Experts of a small language model: 301M tokens.
Below are experts of layer 5 (counted from 0) of a mixture-of-experts language model. Rows are named router (the router's row for the expert), up (a neuron's input weights, with its number) and show model dimensions 0-223. Each number is 500 + 50 x the weight over its row's rms, rounded and kept within 0 to 999. Numbers have three digits each.
After each expert's rows: a language model's description of what the expert responds to. This comes from a sample of Wikipedia text that the model never trained on.

# expert 42
router:523474536515502503436456521451480564532563539472497461427538547421599577549441472429540481538514520499535505552566511594546451419435580440467521530527536531407447566457569506525454383565539456574569538406562477574440484545545544568435504429443439489507578556484600455540505445441529532516416541412472538603465506584521443424436482466525464520571479471481446546430465557491471445517576432563440502526593418508473554532557472547549504509544589436426571460547477481525473420587553433452508508554440467452502436486500464458477552428537542520483488548506444500539462496495500429521459497473429562480476479503569568509551487548464477544514601574539501440449442508546456481537609
up1:470438554534567503458464436504547498529562482470527460506511466525523457458460468489486472458497566606488533544445473477514511469443462526454509558523526484535463497455466586480394645534459475591500607402443502517560422486485546451573509472481555468506573430490572558495449491461534491485513523469402619586457516519493465490507491428511544451524539482562597514432592448435412517464542406467468547452464434469432507555483442506475458497449517439460542499556510497468596539505560429600540493529527471570531478533565494479395495463535382500490513581484507443578506529443468600408612471500578459430558535511463584426470479479502425497471508512411515551564508455531591498611489
up2:572459534554466480501471426473453492522511461449402440501585605485490517486489522568535497474427454512551510528570445417490500435437536513505478533557462506597532422420455441544506522454508396454513371536523513481476492582544525448546599515517513494401494460513535605569493532459488513507422457485467568500505498489543428365493382511498502552408498457540449555463555564490437460507540558553580515567537458557538455533548431476529435486490492509504571532521507629469502541568502450444514545596505558463487517521582518490494516484499538550525361549380540484513497493517504450545498480507460512503584371567564483533480486488414446546488575615537483458450493438562430512536458
up3:462551471507476505545582618467510405472470541546350518525469585478562491546501469560550440542506494484506444519509456520514488542480430409476442529496514529489489471516519569484494393494492435520525543601503525500472510457521436431480437520509610471516607535447518442449439563459529521457493444488470500471532438457537491488429390435574454541469502544551575510493486560511395577608478518531414532374462448506518473654480454608520487516500518468496454532412536453484519491486537590485484462478500604511511530495476475457429486441447561504505383479476536510523498451573492378515431415589502490467454471444501599412518488534560511538482541533525489484455545528546528535423604
up4:488460537452549437505483572465489587452594435526490491506461587470541446448496479461490438576448538474458547492408509438601420542463582499536532468438401446544404494563480488584464473498495533475513395540546513491494553494488529569482489442434514576498577447583529469488447576556483391448522444463527487529513445498543550520491425548483458504545439443508463483464517547571495505527450570540515522560531534473468474627438531543446455466457562520465498493502564484573576555515501502518464416445468493432536450426541421521477564559531444420628512558434444461520465673536608496538565518550462565472485463516427481423477503444438498514489492446550487532535521457545463492616432
up5:420476499436505504446465543481471486456615539498549504433504531482490505506506447536421519520577554452499581477491415507471462404522486436529550496488540475445521550485563582495496427554476490568546563353638458528492555517535526457467508510495502558514626480504493414479509409463542482543464488481507553625392474578388445480461538507493465432535618520565427530532497505497471471485547466447567492478450512454543507543518488469451471470496450461486524559464521555505544526578512440523526426615494476515499551553555503647539481432536461486542448492522535467568497545520452541542456538478426430412495492497417446552483479474416414481600551585513464508532594558475519600558568
up6:479480593493487503507468535469519500543610477567553394486496590449548526515499430490529512515565477510497473528543477443451587451420434474469543506528584500450601525465611527469441498509486405589553517409549455638497610434416561416392497547483366500484518522491565547537548468545540489546461453494541549590541515552485507483481542534464569517477526455525543518475501555455510481495472435531338464557513504553521519493546487420481568476541503537506520555492394522498388395485473449506511498469487540559482511474489417431465476511615452399518473553511478497466535505462437524535512420435556493497478505545519594485603451447485536447574509436528472408523443476506477520545479
Description: Nationality and party adjectives like German, Soviet, Republican, digits inside codes like M25 and F2, and the f of fever.

# expert 4
router:512502520530535525380469458427420526585574503450492476450551544420586607581481460453513454551464533500526517549597497601593525478412510454459461483408454550464475552503506458510459456555579474507552518502529478573442481549493517561433517432500440466536546479426574400536443521409523477523467480450500538578456555553565441436479546519518469571524453452443476605445455559525458452467540466530471498511566493534482541504564381496468532562490549457423573443572521473488434481534579478463593500553428425447464463471495491439498493466554531478472498544580408463573473555455432414500473485514454548444471500498544537537511402534461412476516538509455569400458435572549492427569512
up0:576460544558474438530526500490542487478388475491475452556411521461497418493512452433411559445483571526566474457483495470539455533575509414508515537401475540502534515442287483498526469481455404613513489546541479427423495532458514511490413511478513479546546413491482448522563496466527484414469533589532539604565487502383556497490524501584422500529548467570564491499504473431594529522534548601495573545544515540486483502459559541476438559538445464465522508461463493500508536530522454490536535511391558367488477609481571541544537528577510480472548472500499527576464439547489495598458527482498469561498501486509449528523497499493472552492412411495545437537627458522510436426487
up1:479435524466499486559546500443556467492452485527492420502508525574484548498503532458541524591627491547547519577479452552527548491578486537499420606457549535474556525545441492552444456438552479560436455524534455590478511490538494525382465552492529515451497454574526498477481532464522475557442434494411589474516406486559571483476507435517471493487529546406526506390520484506443510451305415589470446441515442577499512469471467487485505440518435543462486542444413543543506479474509507556532466521487554575594436493494426485458598484536420537442557496489492440593515495641556583460483464531604526509376535466448517571552530512457549516551465518469462467453459450526530537435479
up2:465548387447521451518508475526414477469548505464566367495532573504494546492476572455547517542538525533454508553447438529585570490479524535505525492575547513488561493507464530504414495571477492597506574471530548515431528512456502525437517485501456539510450510462500545482502471325497449520494557527487525493450469523525601489542556494476531456540463406492529495490519499496580479561486423539434427450472453457566489427532379535435540617510446580428408521444506465461451461412577576614535403468438475532548422484441512536541601481622491452498579488573503530510574553501452532499414489454452449497459587563465587420539450470516529575457538481485566496527503544506470445468551
up3:448491525554593446481591545474486573453494467515467600502421410595554551484497451508494439531486459532486466514460395511570518462520456577341459451467464520513437439503554494558426496477423495496573483512476494552464419404404488506430517504508490537516580572590517502590460441489513486575496535451509580512596407508528633438510467538509539474452549511511458507453416480485497520440500506564511460483514542493521579438423550552519524412409498612433623483451513547459522582534496434549521457458579480464436520515492492347484534499479439419419501541530514543579502532531454532492514483490521567477457452484445463474424520480542483549576524506576519500504435502437495485546505
up4:540470490501491565471460524486501506377509467533419530434453578509488461548507468509518501538565562461512509455539496501476416481537539494476554475413473531549447532484536571530483469392539502558459464454560522562513544619437536504591462482425434499472572509556493409440480560576479444509486463435485465544419518495483455460460410543488505591519502501560467453502466527509349430436586526554417470420494583496492428635534556467456533498491613500546507474498599409533547532591509544486491446574481538487493516497467394563467499577423501547528502474439521573418448557519493441561563486421505532559487384532509536511512602485523575558476526498498409531494542468547429534565454
up5:572493543523462546499515526496477508540564534499465473446564368564509534492525478488464532551632460433481491407634488557512483565449465392455404475579529481425518448473536437496446573500622483432535455485542507540507531487434491460557522489443532415466472490552533560471473514471446569512498560566568500559489423538396392517507576602546374451568519440430463473405511540396438527475534530473574540472475487547488525530517479501515554473458497468465562407578511571471518573583509481455513498489545475514414542514562544497467490487437501576499525508501507467489438446427475495486513529521501498402507485494533454631467511465565366540531541448471437565521544462513547473454548
Description: Single letters and short capitalized pieces starting names, acronyms or initials, such as A, C, U, GNA, F., CD.

# expert 29
router:456448554539535449395448481483502593558594538438502465407514590424581519597462473414576433552466555563572475486520575531551483399387595441473526507492469535455447593520482466567471505570537448518562514408533493488452542492546553521483469399482500455563514533456534446528478441481504582579474460404517601540472516511533435414464476497544428563539421404481465521458480561578487486512546431562437487495566477549461506541581417553474562534504570435504531514564491442502431473503507450474565611498431471447421456502521484455500520509533535500505452573529464457524511518512441434551525476571447563466431533436572490487545461548445489533534521570511579457508463565524453472548532
up0:505534531521543466405461494473424460539602466555466469478465553452489465586517430539517510627378471530583521525475489530478476392423511477519437450577506510529520523609468452438469485474379493489514588523511551522515580488543544495467446469494580483516491442561489519479500453378522596543535558522491515471512508464540466541446493561544482558422446504558524528518455487635564446491594493597487492431489464479548486557521507491419524534467569409513509566498550577492453488525505500550524439496490412535348482519492486378455582495477499524579455479403466457546553551526550478563496489464456518559451424525543449493517482443353517534518539600498511527471476534407503558519507
up1:569423447570519407483524436480432498520420458508618426506500511457567501515510563491483482381480473558468393492492437473564483516511461542564613449403484538475487560515448440488484540496475473478451574512502508505502476496502485586426571502502582492487490485537468530475531503597482517543549528526589503459507540463480529574515405478490492521563571446629477460516517525469413594572544389623444499519531527570605530531602451533437397467559555515498441510499502590488457477477523466548533554490447479437436561495484513468605538457531505449429437529519506408531549441524445461544453572546478426504494581530533444619565539489486467487542475579478527508429429505458497497429516
up2:455520558479425639490495515436488605414477469414553468544505497395487526562525472506513514612442560515546401424475540515495481511471556484572500484540430498516465479517576564601526474617564432553468462488454570516500564531584445521515481549476506527543470479535506575494529489448486526524456610418561437407533511444477460458497445502519456495480370546436396490488484531452439483503467555442452425550557531587527499446538473501518485485500449528579451504536412465511403421464502470506481482464434504528465469452556539576541517622525607457575486475425497542499553566559509490559418429416463566486464572541572499517581529557450538538551467482501486489471481443427462487511546
up3:553577528444478495486437529476478513533563501501452487469537509420492422524530463486560506414439495504457510447411459445620590497422551568443561539487530461532534496513480466542527515548518601578595579489460512448486408423549594457533478473508475470478480496445484459614525477528487504440535544454497474518506490523488551595506553495434532525389456436465471547552492519471476494423460414472492502491551467515530543568490515493453510592546447505476434466495507414491488481484561504552482533517466553485491615554432492351430494455493551608425510534630500431476574488533479520502547584517479494467373643484486464445436438494449537474573463600439459512519482556547534459610517
up4:414527424425496467645535455479552447456527518429514453525488500455472552534522517531529574424522536565578528416470549554553478466411521522523490606529466478507593456402543603470535535495505437548462513512459580523425530482550508540492442535488379420533462514398507423535544558405504497444523454472482519502548563525551543553510549523454470560475402538609490576506440514585513519515503547396552494441432545410557553481593466421486472609415462555527449489518474497459449512475511475505572470481549522543529467525410469481475539430518451459436514505487487470470459480473461463453533493553534441516371538508451545457501517535517488511407500496456604540584361524477486510510531
up5:557406462521454547417437442500530508528425527454532499538566534492510506494515469402489510524462482525448530473524532536487460414363422435569588530595499509513433461513508511471511538550422537494479509423473506455525499543542586524458439584442453631413503476592453535469511504512580516542366583554533539540522470454442449476488390519503485471435423472567410471531519561487471510545542534503521481578491482514545519506505462485577492467481527455574502508501449564537372454468564518551485641484558520494545511498481497492505571479583545532566406462490412486453545495494512499446519474470530557448398419473547503488540508587389537448580576501392542575527433483467524522530539
Description: Common nouns right after the, a or his, often roles, places or works, such as player, home, song, opponent, species.

# expert 27
router:504447525587598449445385477520449578593621563460476479436573467497600543544499494481567485560495593537483473525555532563528483484433600480444522482539475471482492496460516534553457447532564474523545547391527485496483529481482584527454507430408424436496567517467515489505491536497500522520428484442522597546460560585518460457450530453486477568533516459544479612441477547525506472483556422525425541504512407540487502540564451486494565541526596508415515436575439513588471406550538396444472577526434465484464430478541480458558463487468548499517512519515439447572549518401438430519451498533427531474510539477529587558476430587521511592441535525452552432490472586534424475548507
up0:494541560545549542490427558524427550517405461561549508427478429524518554427501434541494511515416504414500536496491513461527489398616494548494565466552374495491440461432386470457455468517485482550554541425508449481461424560509620478443492491445497483503563496493519524466452438507528520552548407519523489501425525498500548465521483484516442449459470506579484532498411503486596422410444420508430569543463485475574450515500562548498499455475520520376515516448383595471536477529462576578462538499385544588497473409509515447503451478572501598515438563498530499600579528579571594548555496552454558458509478541493517486473506522552546498492477496568560505602478501456512464455567
up1:508423479518534613557468445523501546472465473532509414403533551430524559525467475460442555474552487494474489478433502465501397539521462529511423522521439429553516542515447470438423505487457518507490467399524519538404546422444555584444547478469486516456448526449570525437509589591504479514504459483454561424397453535590486500502463574498501509488522553548491453461511575513524509540571564489318580389525550567530537538531464481519463488534462548410558528485459477516488467465506384486492495546462514415566467564406456425560491529410479511551571488493533497568500536502450483529583532465415525543584408521517550505429513466445533535463498541466557576512573634509479593508481
up2:506548549428491402620503460517538486465465574453535525491435398553501504479461597485507483572573535567471462568520493529430490561486598482469487508510497475439455480430580549486531473579598487434521459519522524560594509542527438498450508418551548477491502502572498521502519584448447446477563419501423468565466560525502462507408498538537462459530495467526532476506539494516534517491528502491440506459505457494474471493441428465521454513483500390413544460590510456454642514556488470459526488534533480334533455469618469601521544484542476500493356472509489487548469501483509516435559422432583564502534425540481551423418459492554551546537545574556413414542543459562489462442564
up3:486448424484545459514492441461433413467448543530483571425555499462458488451504569530599545481461511503546428491585465438516555513556554534503519502492412439491437476562491517545433511511476593442448460557505387471486559508414398434538467508400582489513549473513427519510564503433491538514478495484523479468461432570625535488541467410413542499509408435562458547499497542542555428583441522425540492486511463487509464518516523452421551551506580505426477492562575407483517541507491545480449423521460527493520362467527502467640469533462579495566490522464483447576493455500465546519540506555440444463521457569508511512543567595565602508486534604495499523448439542506496516630518
up4:458523561516474648469441476496447516453669526523506503368589405455515499519475451493599578453390513537462519417548520450524504400506485505524511542549466495472561529465467553487470424497443553472458602462521544574491475518394584543508482493486549383489445542475444566485458526623615435448446447502437500550435416503503535518463461464552474529531504498497468511473499580487606505563443504526434509450494410536552466493579500507554446480520526480502519487495419511440491423482524493528473476520502443553527478507598472506475527461501419551471560478450465516600460545386497488566432549541479503488548437503495560571448551456521489489437557515534575547507538461506574591526537
up5:555492394555385477480500514466467516478611544521521461456586526483452557524460457519554512471477491648639483409469562470489450476431526554548596593486394468583509476423573508482451527492424585528498482521421460498420555408566508518445507430443583537428460521478549486513466513528550511451545494522472498456523479513553511438483545479464511466505496522604495556496449554469570529503584417431442562469460442444529574459612448505495452506532454516561535507511484544453484531450523448487485530513499492526541500468535501522465598411566494535550547519525507427541504474464470514448474585528467435442531432427446551469504526575489547536505600483443497416564565622448436501506410
Description: Main verbs or their first pieces following was, to or is, such as carried, took, used, appear, give, plus consonant-cluster pieces like br, dr.

# expert 3
router:526478496556479450480475462404439495522537583427461433438522480459610563595483511437516419460521477552594473495580508554548515461508504468479495564508517548429506557460475509497469470546518510572534501462495506513402500534510516561509533457385417444558489561474617501606411503505514532503484461464514614569483527624560449478423519490524437541523460424460502527459448621536507410513578461539444502520582443530452556523493387489519558585527614522498547403529525463504419423548578455485536530524384488507483441461503492456467514492465500458487519609494438442599505572477489463537434506531440526479508514482565466506548475523461439524480588514462541473469422601513473486597519
up0:479476478496483519530495542464516483466526524471613509504540516532523485545488537560554480477545469451517468469479440510541551509557461486544480531518522561479560414671456524511455462518367593577518517451564480546406505611524455405438599504463519468450441523423507483549511540529554516504393446513509504476518454448494517499454436544485435430501453454529588481459385521516474495514473424425504471416545491505502510594488455451474528469579511499559615490535553542475574446511585439535555535535453502387556503472486511506541629579444522567491574467457391559507388474504527446492539533497400527488485429473529492556499487475444467662508448481395511555537520508447516551518484
up1:423476518573556515445567461497481516489558499529477471480463404495467511532511480564470475526453495530513483524484485494492444530513548528421373408537556537520569545474552534478580580586454511507491423450444473542455522538423483529545562511435490438521416643528489548457522519529532496495507495454549446495532568479528482545545499589447469548524490495504549531485506487422523477526567368550504411575504533452507614471445625522517477590461441540526503497481496577477450527477473501535552473392470426341442584549464481503471562436458531438457488507512520474542416519446511479566479492619437517481561541376425489573538552545522475506495555504370543544563403536519495427544526
up2:447483460513504522500436482428518422544543506540530514486516545407535497496503466534428442445447491567559503535491480487552577493518507493513572486350539529526467534467460522494503486548547527520508535425525488517385555546515473480531545497415451516505461490433481541434465448492469522559565561504615590609460490561625431496526494496482561493608561449480494529521432443532454420536562483403554440499467532583607482482505400477555490435417526493403496500505624503479478516570522497556497483623423395503405462546506571546512470500562386439545519453488516387582551586485511507547465513529486449507541519446547517451437496494476506550482552448463504396456552518548416526522458
up3:513508558549456511507531505507576483490439505520483564492495465409464489500506495481495517527521478449498495562498460534496453512566448500440555446470516469452532496414463532475555459473478467382582507530496509520538512458535604419488510534445428418535471562535437488430519608556539432416500456441501433489503558593521531459468442448563494526538434506408602485399565711575602447457555500584545418467456492467436443534513488465574534468418487492517486582505514576455487435505502618432557374435487575554523543496510503491444501513490494447552559549527507436470489473437565505469451505503461504575453444502463472449498470494542461554463578474416572562500587497433540558548565
up4:538467527486462491526479511412514527458523579576456538530412450391569474544503496510473479484540471358481515480524445512440362544517518449533505505543476540430429526550503462505426479437457484461558500523584561461552489574592615530534569427460444521432527507539505484565442535557494439507520439466543502523515477498595452461452549431527493503477440546317467465555493685443589423499477564527543429499533495545457561530519458482495517459553536524470446516467594602447568474524426541470469467502420497493563554507429512422531531593516520477558459492456487452494495564529441527504553527549471492467506409494502475481440507465432463483582474440440509535539498478569485562571547
up5:396562469497553459495492505477420445470514611496499475581450410427630489540551446520408496485507481585553520626507458476546549544532517457543489422516555508439454576475475491510530378579522408488575490572530503547499485484588439436453503538496486495526510515412485475559445558516540485452541509490453491544474475509537534563523501364542453486476543548491611400552603505483528520407479526523462443421464432499497415573489530511507431485553574531475521481479565596490441581530547477452441432534382570519520457579547454462518543537576496432530462422551501413536544496479465521470472512552416453484466460428511507542525437469450517594468485516460543456556581560508505515521518
Description: Uppercase letters and abbreviations, especially country codes in sports tables and acronym endings, such as ITA, GER, DV-D, JP-N, CP-V.

# expert 8
router:512471518550516490495468451458454541545524560446452483378536510487595531569375487420537404538509563538573451472645537497525460442428514475440509548465509513437475558502510466532502439539505473525579516458583448571474483540502515543445493450452466444578479523494604426507422475410527491545449511471519624596418525587510465453433499506543479532530476440473528605456436530518528476466550423504464521473549433515427577588540469549519519561509552456500592439582393521527463439559549451435557517551429448452491438494499481430472502474515488518504472604494433518535520485425417414529444475531424558452481557460577541527542423548503423509510490480456511451488449529548487425562535
up2:550521530505460506493485533543511519549427529453473565553559523510490491464517529483439479482470570440557565522451574530476585477606527479518531555449503530480500504419492470452459528504522522461445529572477591379501445478582498589527440508533522476507578491519520466625483436561442524517435537501496437477410477452485457516400473436456549516447493490375411484490524533560506487493543479550530464526549495558553548470480440515446555498460548505457413568618540471538539622463375452561490473505492452490439509513471479409465480489555524517455605589475489476573527465566529442564466502572457466601483590538514529402487480545568405500601492480511466482406380451573463459571433
up3:409488493415521409455511531516430502491431551441465498419554485553560453464432517530527497458527515514483526510574459530498482471605514550492490459478435480495506506572467492531458523520510496430530488526516520544477366465487475476499449430544425552614603592412534539479524566523523452512542417423474467543434578490582469506524583497563459527592482464458550462493493476452458511426628564463506546627506581518471536554561551481507520456455544555507602486400428563582563501598542363414423439387486490547486501544503495507516458538468598504480477498479490496500488492454466498572500461595526512486505495506485385593514526490504481488503470602499559561494515466504584412484541
up4:472507434500444549521521555542494520502509539505468475475510503513523460496512426450518604494514553437515454433529485475532532529494546531497493514359455517521454503455461438499476479468475558479543613359479514540496563464538502490541553493439524474577504536454482456488524519476514477478485417510483463582477531521528479492462483588417466427622324502561420529567443513549581463460492489466544554484481530487477431547522503579593462482505475383542603458623424471528511420459623497408460556547438563478493530475483483503486412440469491509527493565477505590465559518341431480448505490498463462480522587481461450471537536529521505626428483556486440500559495564590575440486504
up5:463527554525458478498496438570481504517503518461453507518485397468560580524481527445435509520549485542530531523508489515461598413489444536477498474498450572511497472479515558496483573601454567473515416488458592569538426614440509465564491492520436464457571424451507479591432502478492526518489517505576507535494550610499481479491579533569555527424553432470497436399510546455546459467598433492541500530551498592591525454514484550452472507451504465530487582572487583447431455574527461435436487424460478449454530434556476546372513537543547516501536475481501431520601504523526453475522424571552545534554601515459460544586414391568476475616511424528480410477511538519407432502464
up6:517526514483404456494470504508515460562501433467524465507416545454496487498549501467507488480404425444515446532462559505535435482437514480516467501533544504430574528457490553505421456523520483457548491463518437434511530522556547481513416498458508517539491544573562475502629513513587547484483439508497399492560520512427499469534496595473455442530427535429508479541553529631427455518515492435548529418523460463496492603604541428526545526421494460527546459419489471487526553420601538474483523496509421601471509456554517571488604440428517410566463577523475614511597481556476431480483532518572493421527472569527505460478580554365568544446499512441579476518465461389484626472502
up7:499492492570556492517462465507439463492511470477515491493408407515538547491508516482501491497548601596586472438503461441487488547470556485493537436525495508625562506562450567512557529469530411492537461459550483551447567482405495531502472483492493406559464487516530496462443436405465487586542584535491552428418458549396521524525596421510526493528546516507524584491475477434558479471461410439400395503510527500421476505531413547492415536581549552499478527569486552461371536535494505479465463588427558459518510451557567516545580536523423465477464507600522415562479505566530499459405463517539529502556552503545440597417581479404477441503562449470521539427450566523552448513440
Description: Final digits of years after "In January 201" or date commas, plus demonstratives this, these, There and words year, century.

# expert 36
router:468444553574567528455453465457417562592547535437497461422510551483525471541486489481544462506465595487578457550577512537528485432507576434454486536496421547394495561536562523550485455573502431563575576437569408529421476528541506565458483488424452477607455520499598431514427547495541487599464494427511547605464547552507469476482545475534522553567451407424459557455428553533453423470507478459467548507607488532404581526532430528530485541532566465433549477566504476508443467533540418474571536530444479518427418488555521456458561509466546489531505542532459523525504479449420484558466489503443580494457502474545598538580437548480483532466536583485531482444431564571474486496586
up0:470518508529529465519566587480495541541540485465409606500421409506493510619493407504605499465561439560479517475531450459523501605502517577490437506480537491533432520545547426533415527463437503392461541477447444475538537534562544449483486497512541484547497383461455554537546451558426571490518411611541470428459455520541565407518518433583496441438487443377523508472442529477507507578543569545517508499524482530562506475537510537436562535452573450478606512456555514510409518497564566453521491455444518429482505485419525395514512436527534594499502468536445526527503483422468501540464471513557495428489529481511406591561486545602409459360509528505475484474516442527492457487535
up1:597532497495524485475517452528518554455570493492412542485502440463497547470492636570604512442546455648425498520512482473534441519504555534473400571500475451555526454519574535488496512567484564427478599532578514535556526567540441458510486520508422498462482553460495478520484530581387487599431505422481616587451497406426573529509491514478509445421470416448535511550521539469370419510517579502487560500543484478441510562503473426486505453431481451421434527562465561430543526481559421555478546495488529490564494473432540497452469542539504454499456537539534502508546426503505441486532498412391541479443498437487506502500508502637506553471462579471424506498425495524501385519518
up2:506449540546589602501534493448524471561585526490535449558479453471461480556468532539549488595555518406462442354448434465496465529430528623518572577481454537542504506493560322562604510515439527456525526420555487463507514656447558555476458526496470544505592462534437481456465533560453463559532444452509494455458436475466504482523618489428485555484392512517619526563465509527543444513417544500488484513527447481518455485464547500565512500466522495489529560457576513553514569517507447521447522471557480407437546560420557517480452401476464500496551478434458569495534560489471516465493520550442599517470481490516455593526525487456513501465479470436512435452470420476593473487513
up3:507469475554464462519577573446417510503466514525474535466475541530488452493510447404529564529503469495549456528528558531508557448496421542570523388487522441470574539411442440483449446420518493509450597481518592508539515571426507492471570527493482520407517484474556548584499408530570454482526529501533442499591523509423467501528493539590566478537531463512516507418516572415469525553498618522476481582467484537461479546552520525586442535485413424469606568474492533529567337411502566540569463465479520489463435494501503497517526500460582437443459514354501402482491438541569494492439495494509484479528508579454527524546522579403468533433509433416620521509422508490500514535561
up4:379548564554612384436512520503460514513540459535482567467453543545460517445510532477440432504494569478488435549501496446497579521512563505438471402518389561479493475501494570455395481459530527448511455484535593586525490428525614465590491519486507510574530603451554503526473506534588565456471467485450571433428470494473518437473461554462574455461516478422468510563397562541567499436539524428408429492540557525429556535435590538548496489476498536541509525471543488504527561569438538435461499513540395482519512390507399381427417506538624508406505529469480500535567521478487507489507525503444494513540516492462530522469499555496464589419493485552463498476481521440577458543505
up5:422535522506481509505429534502538543485477454500548534491436448479530510479447446499550462396438432488504458476477480453450349477436490545530497481480505470483506466557680514461545480497533532568479482531521445589475478510435463532440479475543398472454483477513503519488484520594569463535547477490551473593564423505514615454506492610634482448497415553466560532457530567502540464498537483598484537421413428506481448520447608506396456488512549469506519475462490463439517447520594587524552502563502530502518513542448484585409565514508411498467515554491450386578534524540539560442543544474519531421521438457504476548411486531550608549480542395492590468448556488518471538518516
Description: Common nouns starting words or compounds, such as water in watermelon, fire, Sea, natural, River; also leading digits of figures.

# expert 37
router:516454555535552425398472493464472488585579560464450423459482541435564541624450495404507490516558574518568461459521567533495469385424516480463466506483486550448506546431509451529476434575486430570551496410542405489379514515536529560471455400452450432512595520514604494504451525522538581524454489484451533514525510568481414480441517538572444500536491460499539596453481571516482477478540469484459567509600422525466555479547500551505535588543535500431524441527504503546451492563535421426588590538427483452424474441532537454500516522491536516508521578531447466496562470541492486484463458501488544384490484432557562562532483570490492512495467581519589488465444574533460376516554
up0:575458504538558408414529453574464594553606433463426501462469554479480484621444480490537475457476502460520476489531516569479494480476521522491449587416513488438555591465484512529475413479468516486518488517504448519552503514561543545505459408491522474502566541519526568558541553543474554475467539518436445512498565465465529459543474489505561487449537509428505539585502520531556516505460488445529560510487415538562470509594487466532558508470539466462548332575534541509552573503542479367389617495517547451497402360486505537471438501520431533621484585423462437468555443568538469534458481500495588450580492498515416526511472494582468427446425556518467449538501407536455483471510
up1:443470581529473432456495485431528526459507539441461543541413554466549535489524453440447479482486468554507416484465579552515560446504532472481499458473523501491456506483458521491547504494523452571518489482522467482447511575437558455413560506480487574452484504586514538544497495558390568514499580514594491418529453542529429417555497545555510403444580492497493472492464512465532559441534562517539429407471480428501486406494506558456562491435543535456519535434528501667533488600460509415538488489475563552310554496605553437470401593456548541450455521513493426551453443587533478524563504485480567412501459461542530516497535523513532489580520453572594516454440548510535405529464
up2:504484525445495519544519518507540518486467560477587522507444460491456473524479532503527487413532573559484465516511603433489504528478457532503420561478388447467433606423557423526548455477433493531550506420437353510440569454592503485538516489516525436525495499532512464471472472448477601429556585498418507517468543594602419520504450488513406495520470501370575584495547541525504484608505514511456588563489471486546470524510506520545453511457516503466525533498601523503594417500560528436435535478475499459396476512558598444582489571457564541443536449594499588566511469495464490406457485549438427548536507437464488467477466514456464549559474468601599538522456543533533563484450
up3:426531459493482524498448575518427479594558435472390411441522656458453510600482439456473472497443456533502528567449575477537457506517523529519487498531561477430489478516492543466538419488529463634402403436492485484464493473534472478444579485452494435504534458572558478483560602503612510472400434489447515520532406499483457491502546507462530503553422530448495528493575498523457566453513488490524501503516493511556452515530512448471509537489577474495488539523376577497531564483616538481591571518505475530536423477544531534464416507600571573517547544560461522440509479540514500516523534497471531511602475438532540503474513457565551425364441508504607554523442510443412539475412
up4:498464433488420508515492538534475465438519481500400510496547541493433519579506444473460529531497444571471573520473588513496535563480485509499464459504481438416567474530506589536542430498553525598475449542453473475492452545567554543389581496427434390583518533499552465476559556591515529498424462496455489534559545476465454511511580466434497509576550523458524512507577507560540530461458531440530491582471486444544472509564541550432498545464516584464429391473430500491515594539541388473581558522516445550519446485594494470488525527521534597581527494571451490465551462572500460533514404417494499412582415473489495506465568520573520425450467493575579451552503520442398370451559
up5:527487516566470443461480465494550483546570500520508461532438534502476416548522484435407476625446500508476476448483560523502480546447514513446497506465514536502467553431578409496399530486560437445506502518459410482472483458579455528558427404526541598472550537608442560499492470593536532518473533537387552485521454526433528530520477570505519488464478556536543545392482562424644533433365437522476558580524405534427554470548499585508464474542517517504544452519496500441474520515523485583584550560483456537460546466421472489495491414567555572577560497399492541462522502494500492557465420463511502385527492574488500446547357592466479538480515483561479486519500565527557457490527
Description: Abstract noun endings (-ation, -ment, -ence) and nouns like album, film, tour, development, plus the prefix dis.